From a checkpoint of a small mixture-of-experts model trained on Wikipedia: 16 experts in each of 12 layers, 608 tanh GELU neurons an expert.
Below are experts of layer 2 (counted from 0) of a mixture-of-experts language model. Rows are named router (the router's row for the expert), up (a neuron's input weights, with its number) and show model dimensions 384-447. Each number is 128 + 24 x the weight over its row's rms, rounded and kept within 0 to 255.
Before each expert's rows: a language model's description of what the expert responds to. This comes from a sample of Wikipedia text that the model never trained on.

# expert 4
It responds to: Acronyms and headings
router [122 113 111  94 118 132  98 141 132 153 118 126  88 151 101 121  78 134 145 103 122 150 134 106  79  88 127  95 139 141 100 171 140 120 134 110 104  95 156 112 112 117  98 141 122 174 162 125 141 113 129 115 141 123 134 143 100 116 157  99 164 135 123 171]
up0 [126 102 137 153 133 108 123 129 120 154  95 111 153 128  77 141  47 121 110 106 137 141  91 141 177  98 162  52 153 118 150 111 129 129 138 142 107 160 121 128 102 114 121 177 156 143 163 144 121 117 146 181 103 108 174 105 118 114 129  92 163 101 134 105]
up1 [132 151 160 158 117 134 133  92 103  96 135 142 119 123 144 141 131 108 106 114  96  93 148 117 138 112 109 181 141 121 119 150 124 169 142 134 130  98 121 117 149 168 126 156 100 101 117 140 110 119 126 117 100  87  95 160 137 100 104 137 134 136 117 102]
up2 [118 122 108 147 120 166 118  80  88 115 130 116 135 113 163 124 141 154 119 118  95 160 172 142 136 131  77 178 133 134 122 149 149 185 151 107 134 109 134 177 165 165 127 162 134 111 101 134 140 115 128 141 124 114 100 113 131 148 158 115 112 133 133 119]
up3 [152  96 144 152 170 165 147 107  99 109 109 112 145 115 133 133 126 119 142 126 116 102 167 155 126 111  94 122 147 171  78 140 168 144 142 183 113 163 125 156 120 136 103 142 132 125 112  77 113 129 161 101 129 102 112 143 139  84 138 110 140 138 129 125]
up4 [186 162 121 132 110 106 136 162 144 159 103 139 137 153  94 108 119 150 114  94 164 152 105  82 192 112 162 115 156 134 140 106 114 169 127  97 139 147 157 164 167 125 124 135 102 147 138 136 146 148 162 142 127 179 198 116  90 145 118 124 139 123 127 131]
up5 [124 163 137 110 138 135 128 131 104 172 146 178 122 185 135  49 124  69 158 143 125 125 131 128 131 155 137  97 121 179 135 109 115  83 108 134 162 143 125 117 132 173  78 116 110 100 158 121 121 167 142 138 148 108 140  78  83 125 129 138 135 124 186 123]
up6 [127 154 121 161  87 146 120  83 121 121 169 133 163 139 167 147 153 167 111 114 114 113 157 104 123 150  91 191 131 138 148 141  91 140 122 143 127 100 151 130 161 118  92 111 155 109 139 165  93 135 139 102 151 112  88 145 135  95 139 119 122 127 104 135]
up7 [ 98 115 121 134  86 100 132 166 119  89 151 122 107 110 125 138 188 193 128 126 100 151 147 117 149 139  79 172 123 111 120 141 134 146 129 123 148 107 150 185 147 138 152 132 124 105 104 100  65 112  86 108 106 146  83 183 125 127 129 112 118 140  93 122]

# expert 7
It responds to: Word endings, line breaks
router [ 91 123  93  80 138 136  89 128 122 137 112 127  90 114 106 107  95 151 125 115  92 111 137  99  84  95 122  89 119 125 100 181 110 142 115 152 125 104 156 135 101 145 102 108 128 163 174 151 118 114 132 107 172 119 119 122  92  97 136 112 170 126 114 190]
up0 [128 153 163  74 139 132 147 123 129 119 122 137 129  87 156 160 133 205 165 129 112 118 117 153 105 101  75 126 139 118 109 127 140 157 127  95 114 126 153 151 115 151 109 148 102 148 135 167 148 155 136  94 118 121 128 142 161 113 110  95 121  99 112 152]
up1 [142 141  81 132 108 117 151 101 151 157 131 131 146 160 153 108 127 106 166 127 143 116 125 131 130 115 170 145 115 141  91 138 158 161 140 126 124 122 106 141 129 141 137 148 128 123 125  89 159 105 111 107 108 103 151 119 120 147 115 142 156 163 129 133]
up2 [104 136  92 112 124  93 157 125 166 113 113 111 183 135 134 121 109 108 149 130 141 140 144 112 115 148 125 152 112 136 112 119 148 126 101 123 141 115 116 132 122 115 122 135  74 114 113 172 104 111 124 117 124 103 144 120 125 124 156 140 115 146 102 126]
up3 [118 157 126 116 102 117 126 132 159 129 125 140 117 154 152 104 108 188 153 120 142 151 131 110 118 143 102 154 158 122 113 137  87 126 151 137 146 134 119 113  72 150  87 137 103 129 119 135 117 148 131 105 111  91 143 120 138 145 131 108 121 115 140 142]
up4 [138 159 151  85 108 134 140 148 143 121  98 115 123 130 118 122 134 182 147 146 129 143 140 101 121 129 114 115 110 106 131  92 131 132  97  95 117 142 164 159 115 128 107  89 135 126 166 115 114 145 141 187 142 114 131 117 165  93 160 107 120 118  77 135]
up5 [ 81 125  91 153 106  83  94 139  99 142 119  91 123 116 155 105 137 120 131 108 101 123 104 139 117 118 147 115 132 126 128 105 126 123  92 126  95 111 100  99 174 131 160 113 135 114 137 168 136  68 113 128 126 156 140 141 100  85 149  92 154 164 104 132]
up6 [142 147 159  93 109 122 115 146 124 181 106 118 121  88 101 123 118 203 123 127 156 179 125 105 125 122 104 115 131 146 132 125 116  99  97 143 134 150 126 173 132 139 118 141 128 135 123 163 102 128 108 125  97 129 140 114 130 120 135  87 162 131 103 148]
up7 [131 151 135 111  84 107 155 175 147  96 130 108 136 132 143 137 134 204 171 113 145 142 115 139 123 105  83 105 148 112 114 141 117 151 127 101 118 128 141 145 123 155 144 125 111 120 115 154 100 143 158 156 117  99 124 133 163 124 128 103 125 119 101 137]

# expert 11
It responds to: Nouns after possessives
router [107 109  84 111 115 127  94 122 114 127 105 167  79 101 119  96 136 139 168 138  99 147 162  89  89 104 123 124 126 144  92 166 113 101 119 127 140 142 170 130 134 139 110 123 133 133 118 126 161 119 179 134 188 105 127 108 102 106 136 111 164 124 122 165]
up0 [128 112 106 135 120  97 149 159 137 147 173 152 130 127 140 106 144 147 146 129 106  73 157 156 152 146 130 144 131  69 128 117 120 108 182 136 113 112 135  94 136 136 129 110 135 131 100 140 142 120 140 156 159 111 144 154 113 104 112 136 114 145 123  97]
up1 [122  92 101  98 115 123 141 161 136 183 139 107 107 158 122 136 117 125 150  91 195 138 137 124 142 160 113  89 112 110 139 121 163 147 106 125 146  97 136 112 138  86 101 120 122 102 125 108 122 145 180 149 129 128 136 138 152 148 149 141 164 161 119 122]
up2 [186 135 136 134 103 130 173 157 167 140 110 184 132  93 213 142 145  98 145 123 116 116 123 143 129 152 129 124 122  81 171 125 116 114 141 101 111 124 155  79 141 120 196 120 125 108  97 120 156 166 125 114  95 174 151 156 144 135  68 153 113 109 144 144]
up3 [142 136 137 121  95 134 126 117 148 143 150 126 153 145 124 148 136  92 138 128 171 113 109  94 140 103 168 124 128 159 143 124 103 137 157  68 117 138 132 139 149 138 125  87 129 167 139 107 123 103 122 127 141 129 116 165 112 106 137 173 134 138 127 135]
up4 [135 144 107 117 155 145 129  82 181 171 182 159 147  77 114  98  95 128 180 140 135 110  85 105 145 145 134 148 133 149 124 131 139 157 115 107 143 117 146 161 145 110 104 171 115 133 142 145 171 111 148 123 134 100 121 106 141 107  61 139 142  94 151 147]
up5 [143 118 146 117 138 147 168 111 138 114 138 118 132  87 114 144 169 172 132 155 143 130 141  91 113  63 101  99 128 160 120 136 124 141 127 113 150 149  90 106 112 124 140 177 175 111 114 152 188 144 106 116 155 130 122 136  79 121  85 143 100 136 114 101]
up6 [116 132 148 112 165 146 134 122 173 111 172 119 138 145 105  55 146 148 106  74 148 140 146  82 153 138 131 147 126 105 146 137  99 139 143 119 167 116 104  80 150  98 114 119 104 126 102 130 129 138 114 121 139 130 136 139 159 112 114 143 115 151  71 149]
up7 [ 88  80 120 132 167  94 109 144  96 150 111 150 137 149 164 138 125 134 152 117 155  85 111 140 174 127 158 123 120 107  81 104 147 145 113 107 107 140 148 126 155 156 142 136 142 123 157 130  91 103 108 183 146 107 133 146 127 164 115 141 127 190 147 119]

# expert 15
It responds to: Table and list separators
router [103 113  83  86 146 156 107 137 106 118 109 129  90 122 108 122  92 139 133 129 103 116 151 106  87  85 124  99 115 147 114 172 121 120 116 116 120 112 142 138 116 154 109 120 133 169 157 130 137 103 145 114 167 111 134 103 105  90 132 107 160 117  99 199]
up0 [132 130  97 158 135 109 101 141 143 131 118 132 154  68 142 108 138 125  75 127 151 125 146 164 128 115 163 149 132 114 167 113 136  95 127 122 128 147  90  88 135 108 145  79 155 137 149 134 146  77 117 110 119 160 195 164 123 116 103 124 139 160  79 150]
up1 [121 147 120 138 126  93 151 175 130 141 141 110  96 138 177 112 140 124 105 140 109 109 111 126 144 140 101 132 127 104 144 118 128  77 106 168 171 150 122 123 102  93 103 123 145 172 155 137 129 120  94 102 162  95 131 124  96 123 125 123 126 154 156 174]
up2 [130 133 114 120 131 149 139 148 149 137 122 121 124 138 152 154 139 113 157 154 120 131 120 157 101  95 144 116 129 149 152 120 129  90 109 100 121 155  64 155 148 151 173 128 135 155 163 141 103 123 124 109 157 122 170 148 147  79 168 122 136 116 100 147]
up3 [103 117 134  84 103 121 158 151 139 123 166  76  78 142 142 141 116 147 138 134 105 147 139 108  99  98 157 113 118 118 148 140 119 172  88 129 136 116 112 166 139 174 154 110 137 130 137 149  90 158 109 153 173 124 135 117  90 100 103 122 172  89 142 183]
up4 [130 116 160 112 140 103 134 151 127 125 124  73 106 115 154 126  98 128 139 139  71 145 144 108 105 126 120  74 151 132 129 133  95 140 112 146 129 113 154 181 113 174 141 111 129 110 126 158  66 150  92 148 145 119  99 131 148 110 164  90 144 144 144 171]
up5 [141 163 132  98  99 148 131 148  84 181 122 176 154 105 117 114 141 178 137 117 150 163 135  98 129 123 141 169 134 127 134 103 133 121 128 133 115 128 132 127 131  91 152 130 114 154 131 104 148 114 144 147 113 131 150 145 105 156  50 135 118 101  79 115]
up6 [134 119 123 122  99 123  80  88 109 142 147 128 118 118 154 138 116 117 137 138 148 108 181 117 112 116 164 132  94 104 100 149 135  85 114 130 184 116 109 131  85 116 156 118 117 125 132  99 143 151 165 132 108 108 147 101 136 110  92 117 117  78 114 140]
up7 [122 118  90 130 127 172 109  99 143 129 142 109 136 118 155 156 124 110 144 145 132 101 136 122  98 135 145  95  97 126  96 139 168 102  97 145 148 139 131 133 140 111 139  97 145  87 115 133 143 127 173 134 111 143 133 101 141  87  91 137 126 127 175 128]

# expert 12
It responds to: Section heading words
router [109 142 111  97 115 134  79 116 149 107 138 155  91 118 128 119 134 164 142 119 123 139 123 120  80  88  96  98 120 146 119 172 110 150 128 142 160 119 151 160 139 150 124 128 138 123 161 155 125 127 159 127 180 132 146 133 100 116 139  92 163 128 142 184]
up0 [143 141 126 139 129  72 113 177 114 112  81 144 120 149 118 173 116 144 142 114 109 113 143 100 108 121  90 141 123 167  99 158 119 146 108 115 120 136 140 159 115 132 118  69 131 152 149 141 115 122  97 126 140 168 126 132 122 135 151 144 130 146 146 120]
up1 [162 128 130 130 123  86 104 109 106 111 113 179 103 121  99 122 148 114  94 136 137  99 170 105 167 125 143 123  95 153 104 143 124  97  97 139 148 164 131 129 105 121 111 116 116 156 137 120 132 144 146 103 108 148 127 141 136 113 102 159 122 156  63 137]
up2 [122 134 137 101 149 161  98  88 148  84 158 120 154 126 146 133 116 100 113 102 102 126  98 141 133 132 144 144 149 114 155 130 170 184 137  98  93 100 133 101 137 126 133  61 119 104  95 111 116  94 114  98 153  96  95 145  87 141 102 135 125 126 154 144]
up3 [121  96 153 132 146 140 145 154  86 122 130 121 132 111  89 111  86 100 121 131 143  88 128 144 127 118 138 146  93 129 114 149 141 127 121 122 109 172 133 109 156 116 147 157  88 129 201 128 142 166 157 140 125 103 144 155  99 118  93 170 116 117 129 113]
up4 [168 127 147 137 141 146 103 141 126  83 139 141  80 194 189 130 144  76 107 117 145 116 107 145 143 131  82 149 123 138 116 165 167 140 144 130 107 157 142 145 152 183 117 194 121 149 138 134 125 155 102 146 108  81 120 138  82 157 180 117 118 142 172 128]
up5 [ 93 119 136 136 114 136 112 133 121 121  92 123 172 121  71 133 138 110 189 113 133 119 124 162 126  89 165 138 140 126 112 145 115 176 129 135 111 127 129 128 134 135 119 106  87 142 139 155 151 138 144 140 154 109 111 155 126 107 142 174 134 150 135  96]
up6 [129 139 144 112 124 164 123 110  92 124 108 149 191  84 149 110 134 136 150 112 148  88 107 132 156 145 127 142 106 144 116 161 168 164 162 115 117 129 117 104 151 156 127 130 152  93 132 120 124 163 128  89 126  94 108 143 123 149 142 151 129 172 188  80]
up7 [133 138 138 187 106  80 131 150 138 119 132 154  90 162  89 128 127 124 115 124  91 122 178 149 144  96  94 103 146 171 120 107 135  99 130 122 140 174 117 107 107  84 145 131 131 150 134 112 118 131  98 137 137 114 107 152 126 119 112 118 113 136 118 137]

# expert 5
It responds to: Adverbs and connectives
router [107 123  98 108 139 158  84 144 144 124 109 143 122 131 124 137  82 123 157  82 107  86 120 139 101  93  97 107 118 152  80 161 104 101 149 126 111 113 157 153 113 140 112 150 114 147 163 128 124 103 164 135 144  80  77 120 117 111 138 124 169 104  79 152]
up0 [103 167 148 125 117 126 108 136 144  87 178 116 106 102  97 114 135 143 126 108 108 127 140 120 156 142 147 112 154 117 128 131 119 129 137 150 167 120 128 115 128 109 125 138 182 154  99 120  96 123 123 109 140 163 129  96 107 111 147 144 133 130 103 133]
up1 [112 150 182 108 123 111 138 107 104 123 120 140  93 133 133  96 135 113 128 137 136 122 159 108 133 146 148 123 176  57 136 126 144 128 110 153 150 139 130 116 147 120 145 102 136 124 110 114 159 105 152 125 113 158 130 127  99  89 118 115 110  99 135 117]
up2 [140 122 147 116 139 114 140  91 130 128 183 141 133 124 131 131 130 148 133 167 153 106 115 112 121 161  78 168 157 117 132 119 138 133 143 151 102 189 156  96 132 124 143 180 162 153 133 113 141 149  88 126 168 147 118 107 115 136 142  93 138 137 140 153]
up3 [148 132 100 164  75 105 102 134 109 130 172 122 140 100 115 145  94 165  92 148 143  92 142 113 112 100  88 108 127 125 120 115  89 129 162  74  91 111 125 173 152 147 121 128 115 192 129 173  97 110 132 134 124  99 131 133 141 152 103 160 173 157 138 141]
up4 [154 146  96 143  97 188 127 122 119 117  88 167 134 157  80  94 157 133 174 108 136 117 123 124 136 159 169 128 134 151 106 128 105 115 149  87 125 128 167 180  98 138 131 119 174 161 114  80 125 107 111 123 136 123 131 170 162 127 117 134 140 101  79 113]
up5 [146 120 128  94 155  90 103 130 125 139 109 144 126 131 135 143 118 139 132 150 151  98 123 115 117 140 163 127 150 122 104 117 133 142 142 171 204 150 152  98 100 184  88 120 137 155 113 119 133  90 142 120 121 121 140 111 112 127 142  62 156  80 124 108]
up6 [ 94 100 110 128 128 111 136 131 108 149 139 122 128 138 134 140 131 116 184 152 171 163 118  88 136 153 109 176 111 147  98 139  81 104 135 107 160 117 126 170 150 126 185 149 174 118 131 163 125 154 115 111 140 114 148 149 174 136 132 104  91 150 133 121]
up7 [122 137 159 106 110  79 142 140  96 127 154 130 134 148 115 134 159 144 119 174 112 145 131 109  92 168 123 150 175  93 129 143 116  87 132 117 120 152 125  97 121 111 159 139 118 111 131 100 150 117 172 125 147 155 120  96 139  95 139 136 131 110 126 110]

# expert 0
It responds to: Table cell separators
router [ 97 113  88  92 138 144  97 135 112 119 119 128  92 126 134 120  85 129 139 113  90 119 140 108  71 100 117  96 127 134 104 180 121 131 124 146 130 100 163 121 105 150 101 139 140 157 159 122 119 112 136 101 141 117 134 126  95 107 137 124 177 147 115 193]
up0 [ 97 160  64 115 128 135 121 105 112 151 109 119 139 162 162 132 120 140 118 145 131 125 107 121 125 114 106 103 147 133 132 124 108  99  85  92 174 125 138 140 142 112 129 124 144 144 128 139 101 117 179 143  95 126 118 116 100  93 138 137 129 144  95 144]
up1 [103 138 161 130 147 141 187 144 111 127 120 141 126 134  74 111  95 127 108 197 118 143 139 158 143 118 107 114 148 136 132 115 141 130 138  82 122 130 136 170 124 145 181 159 118 183 135 134 176 107  97 121 150 162 115 143 136 162 110 150 120 122 137 120]
up2 [114 126  78 142  90 100 103 124 116  76 147 117 174 141 177 151 127 127 135 147 123 106 115 130 137 104 128 159 112 129 121 108 130 125  89  90 143 122  92 161 164 148 138 110 108 143 122  89 149 135 151 141 108 155  70 145 117 162 129  97 161 131  93 106]
up3 [133 128 128  96 133 166 129 108 122 144 117 152 143 138 136 154 145 127 132 136 130 129 148 133 115 105 122 158 126 129 145 120 124 123 126 131 149 113 186 133 111 119 110 100 150 107 150 158 141 122 179 136 108 104 158 157 133 118 141 112 135 108 101 124]
up4 [148  94 130 119 130 158  89  68 128  97 113 107 125 100 121 141 140 104 100 106 129  93  73 122 119 125 104 135 141 163 113 126 123 136  89  97 175 111 123 105 137 127 149 141  93 126 122 129 155 161 140 160 122 111 132 100 133  96 123  90 114 143 115 115]
up5 [103 111 212 125  95 152 136 113 128  88 105 129 129 146 127 111 120 151 131 122 120 111 114 114 185  65 167  91 164 133 138 151 139 147 157 163 121 104 149 100 147 114 151  78 143 133 131 104 136 150 121  74 134 121 120 105 132 112 154 111 145 143 138 152]
up6 [119 116 132 124 136 127  90  98 125 102 106  99 133 148 117 115 105 134  86 128 127 121  79 130 156 111 131 109 158 142 148 138 117  79 110  90 144 117 163 164 137  92 122 136 123 146 108 137 165  92 159 131 115 127 131 146 121 137 131 101 108 132 157 133]
up7 [ 98 137  88 119  91 168 120 106 137 112 188 116 134 130 146 168 101 155 154 138 139  98  81 141 120  95 121 117 122 125 105 141 170 135  92 130 116 155 133 139 106 141 147 128  88 167 123 133 136 153 165 133  85 126 158 130 122 107  93 115 114 136  85 131]

# expert 6
It responds to: Words after conjunctions
router [139 128  69  77 110 146 103 160 143 134 118 130 108 116 130 108  96 112 138  83 111 130 142 133  91  79 111  98 106 129  92 168 134 146 139 105 147 121 187 119 120 149 118 150 126 160 151 152 152  96 132 100 144  89 147 151 122 117 126 104 176 127 125 187]
up0 [126 133 169 128 115 190 135 129 144  97 152 117 139 116  98 122 121 152 164 124 110 153  56 172 174 127 127 153 158 131 123 100 127 126 141 117 104  90 142  89 140 134 116 149 135 134 156 167 174 118 144 144 136 163 133 149 108 129 112 197 146 129 110 102]
up1 [144 124 164 112 157 168 118 107 140 152 137 135 151 112 166 127 107 167 147 174 163 136 152 133 136 133 141 109 134 120 107 126 170 150 114 141 138 126 137 123 107 112 152 109 105 102 146 115 133  95 116  88 172 147 170 165 124 142 142  85 144 155 136 125]
up2 [123 105 105 112 124 108 120 129 100 129  74 118 106 108 117 158 162 106 129 128 129 116 145 117 117 144  78 123 112 112 150 133 152 121 169 128 155 113 149 120 141 140 149 106 152 146 124 154 168 100 142 109 105 123  89 121 150 111 100 126 112 103 112 154]
up3 [149 133 155 137  76 135 140 123 106 146 130 141 125 139 132 142 131 157 147 136 161  91  97  96  98 150 119 145 108 147 134 117 129 165 139 135 139  97 127 112  96 100 125 101 119 154 119 117 170 132 157  92 125 150 165 157 106 115 108 122 134 196 101 131]
up4 [126  88 141 118 140 158 130 115 141 174  80 121 115 105  83 166 150  84 144 120 142 129 105 112  77 103 109 121 119 116 126 120 107 136 127 176 137 131 125 103 124 144  90 118 163  79 159 127 168 149 160  93 121 165 107 144 128 135 121 141 131  98 123 132]
up5 [ 82 150 120 118 164  91  95 115 116 120 108 145 108 141 122 135 148 101  74 119 126 150 196 143 120 135  86 124 124 100 161 137 110  85 157 125 133 154 181 146 164 136 147 145 134 135 120 141 123 126  91 130 124 115  88  80 178 150 117 143 108  53 155 149]
up6 [149 135 108 134 102  85 129 150 178  88 124 117 132 143 118 109 145 110  77 118 108 110 161 105 148 137 137 123 144 101 140 140 108  97 134 103 113 155 159 135 128 154 148 123 134 138  64  97 116 152 115 131  85 118  87 119 155 135  99 103  93 115 156 122]
up7 [146 132 126 110 122 128 123 126 119 160 155 160 129 145 145 140 155 163 158 138  95 117  49 168 128 146 132 114 130 115 107 104 111 100 177  67 124  86 165  92 143 145 111 141 162 158 145 119 108  97 104  89 155 124 100 106 125 140 164 155 177 111 143 144]

# expert 3
It responds to: Reporting and speech verbs
router [104 116 106  78 107 115 104 130 116 133 107 118  93 128  92 108 123 148 133 102 123  83 146  93  83 118 110 105 131 115  87 168 128 109 115  99 139 114 162 115 135 147 103  92 147 176 154 155 127 100 167 105 157 124 149 119 124  96 121 116 182 142 106 191]
up0 [ 77 153 130  93 134 148 133 172 122 138 125 137 138 158 120 103 122 117 158 130 133 118 111  98  83  94 123 146 115  95 156 124 100  90 114 105 112 100 129 104 127 125 149 124 111 124 141  91 132  94 127 104 125 108 115 161 135 110 123 160 134 152 115 108]
up1 [126 158 128 123 143 149 118 140 179 135 149 123 123 135 136  81 135  60 141 103 133 125 144 112 138 103 117 186 109 124 111 123  81 132 124 135 132 158  92 145 148 136 158 141 129 109 117 138 127  83 111 179 136 154 129 147 141 118 147 140 113 101 144 133]
up2 [129 175 156 114 151 151 124 151 166 116 130 150 151 154 190 150 142  87 142 160 135 140 145 116 112 137  95 156 103 182 153 121 144 133 122 131 120 109 105 164 137 132 137 110  76 142  81 179 141 112 109 143 133 134  99 176 145 149 102 171 143 161 127 103]
up3 [ 77 145 117 127 135 140 118 112 109 132 100 122 115 140 181 139 139 115 143 106 145 137 164 122 163 136 127 174  85 172  99 148 123 203 119 143 138 117 145 144 149 139 129  95 124 107 127 159 107 158 104 122 150 126 111 138 150 147 116 134 127 138 140 123]
up4 [120 108 119 136 127 149 142 143 111 123 156 127 117 143 132 155 101 150 130 132  89 134 120 108 147 154 103 127 153  86 158 140 145 100 136 123 154 114 161 134 107 129 103 121 136 117 132 109 145 122 144 148 115 109 154 142 103 149 134 144 113  90 150 138]
up5 [161 183  91 143 121 149 110  97 146 105 156  97 125 107 138  98 126 126 133 131 112 170 146 154 181 121 119 119 135 140 146 124 123 120 167 145 111 159  86 161 145 177 139 130 127 109 147 142 146  95 115 132 137 126 110 120  97 111 138 109 154 118 152 120]
up6 [141  89 191 123 110 134 146 170 125 131 126 126 160 145 104 135  96 111 108 156  98 127 150 124 108  87 149  95 143 124 154 113 153 115 116  84 154  94 125 127 117 143 104 140 115  79 132 123 137 130 118 101 122 119 122 141 148 139 104 140 128 134 136 134]
up7 [ 92 140 113 149 132 160 118 184 159  81 109 121 173 152 165 166 111  68 127 148  71 118 148 111  99 117 144 120 143 164 106 125 114 106 121 190 146 133  90 153  78 174 109 150  89 116 146 124 144  69 124 139  73 145 106 144 152 141 102 157 115  89 113 146]

# expert 9
It responds to: Taxonomy and species text
router [136 139 110 102 136 147  86 124 142 134 132 155 106 126 108 105 121 104 142 151  74 114 137 134  90  96 133 115 110 121  95 152  94 123 140 112 111 116 127  89 132 136  97 117 117 150 157 147 150 105 155 110 174 106 126 133 129 132 142 134 158 100 110 185]
up0 [136 143 103  95 128 100 124 104 113  73 165 102 130 113  89 104  96 123 125 120 142 137 142  98 150 113 184 105 138 159 115 114 145 118 132 156 151 110 122 165 125 131 146 138 158 113 144 114 115 138 112 163 137 114 181 120 172  94 104 138 115 175  86  86]
up1 [126 122 148 133 134  93 121 119 117 110 140 167 146 122  98 135 167 133 124 138 146 159 127 133 118 137 170 149 146 111 117 134 128 157 172 192 149 125 142  92 151 129 123 117 134  87 106 114 148 135 151 145 111 101 132 124 159 124 126 114 121 118  97 135]
up2 [120 163 148 100 134 159 132 129 121 121 110 154 121 134 169 108 135 114 104  57 147 118 210 142 138 123  79 137 105 118 108 128 112 157 127 141  99 108 131 108 128 131  98  97 132 134 147 129 146 149 129 154 102 117 146 123 119 121 128 120 137 133 127 121]
up3 [141 110 143  95 118 121 118 122 133 143  94 143 137 143 131 165 127 129 153 122 127  97 152 101  97 128 152 120 117 145 147 119 100 116 165  94  77 137 134  85 111 140 160 143 129 104 138 115 165 152 103  93 110 101  94 157 139 101 129 116 124  94 117 145]
up4 [141 109 144 166 145 126 118 121 127 137 133 118 126 101 131 120 117 157 109 159 122 150 142 146 145 136 106 150 118 119 126 132 141 165  65 104 129 152 104 103 155 114 143 163 139 154 142 163  88 118 143 112 145  99 147 168  59 111  61  70 112 185 109 128]
up5 [ 99 139 105 134 166 123 149 163 148 109 162 111  97 133 174 119 126 152 146 150 119 117 130 138 119 141 119  99  72 144 130 159 140 156  99 145 149 149 120 157 142  99 134 125 147 171 119  86  91 107 123 120 118 152 134 136 149  97 133 119 136 163 155 128]
up6 [134 147 139  70 130 128 158  91 150 111 104 131 103  96 132 126 129 149 145 132 155  99 121 129  99 117  67 135  89 116 135 119 144 142 172 184 121 149 150  91  50 110 117 128 132 132 136 148 159 127 167 144 123 157 151 161 156 132 123 123 129 146 110 131]
up7 [104 115 123 110 131 119 131 102  99 132  87 133 118 130 124 116 183 105 127 151 118  89  87 134 140 142 111 103 118 133 145 120  82 106 197 123 132 139 129 120 126 154 159 106 145 139 132  71 113 147 136  93 137  96  88 156 125 122 149  88 125 105 156 147]

# expert 1
It responds to: Name and phrase starts
router [111 116  83 107 115 122  83 125 125 127 102 137 101 131 134 119  92 144 148 127  84 128 153 108  93  81  91 101 113 127 104 169 109 129  97 127 113 131 165 133 131 149 119 129 126 167 142 158 105 121 139 117 148 114 129 141 105 117 119 100 167 159 119 189]
up0 [ 80 146 124 102 104 146 173 129 118 137 104 140 144 116 117 100 165 133  98 111 148  89 136 140  76 129  82  94 110 156 114 141 116 139 140  93  98 116 181 117 166 146 115 177 104 130 110 108 154  73 154 128 118 112 164 147 142 140 123 164 124 110 134 124]
up1 [141 105  85 110 101 151 134 108 123  99 184 120 106 164 104 147 121 135 154 146 119 153 152 121 155 148 172  98 174  86 150  90 138 117 101 140 134 106 123 146  56 128 102 132 118 159 126 133 104 149 135 103 130 120  96 108 125 145 108 125 131 125 175 103]
up2 [157 129  91 113 127 173 124 116 139 157 196 107 177 107 112 100 125 123 158 154 152 145 115 155 123 178 176 108 152 171 100  89 123  91 163 147 117 114 139 117  95 148  98 118  96 165 150 197 164 162 128 115 100 127 153  77 100 131 122 173 134  99  94 120]
up3 [142 100 135 106 120 129 129 153 133 117 130 137 141 107 127 145  72 125 170 128 128 157 100 130 160 156 124 126 155  85 143 131 119 131 134 111 107 106 112 133 111 138 189 134 141 100 131 138 135 142 128 155 126 109 114 124 131 106  97 147 129 103  77 121]
up4 [182 112  82 142 116 121 121 108 125 140 164 135 119 126 135 129 133 151 136 122 157 183 151 122 151 153 148 124 143 115 152 121 181 127  78 104 150 130 128 112 108 129 136 119 132 108 129 143 117 151 105  78 123 148 143 134 111 155 127 114 147 121 111 116]
up5 [159 113 173 152  87 116 116 113 129 155 141 103 123 109 124 146 139 178 157 127 132 151  96 141 112 121 109 143  85 114 110 137  98 138 154 111 124 120  95 144 121 141 137  85 154 139 165 141 123 136 120 148 142 110 138  75  82 108 115 127 108 124 140 149]
up6 [129 104 122 105 144 101 131 143 145 126 160 117 147 129 129 106 139 102  99 125 130  57 119 141  87 163 125  67 129 141  89  99  74 138 110 132 127  94 113 101 106 113 112 131  99 148 119 176 121 119 119 148 157 157 168 133 128 140 137 193 131  83 138 124]
up7 [117 104 120 167 142 128 128 137 119 149  92 106 120 120 113  93 158 202 115 136 144 138  84 121 138 111 118 146 150 103 111 145  63 110 142 153 128 124 140 126 134 126 104 137 127 155  99  92  86 131 148 142 130 128 127 101 121 149 114 100 111 165 125 140]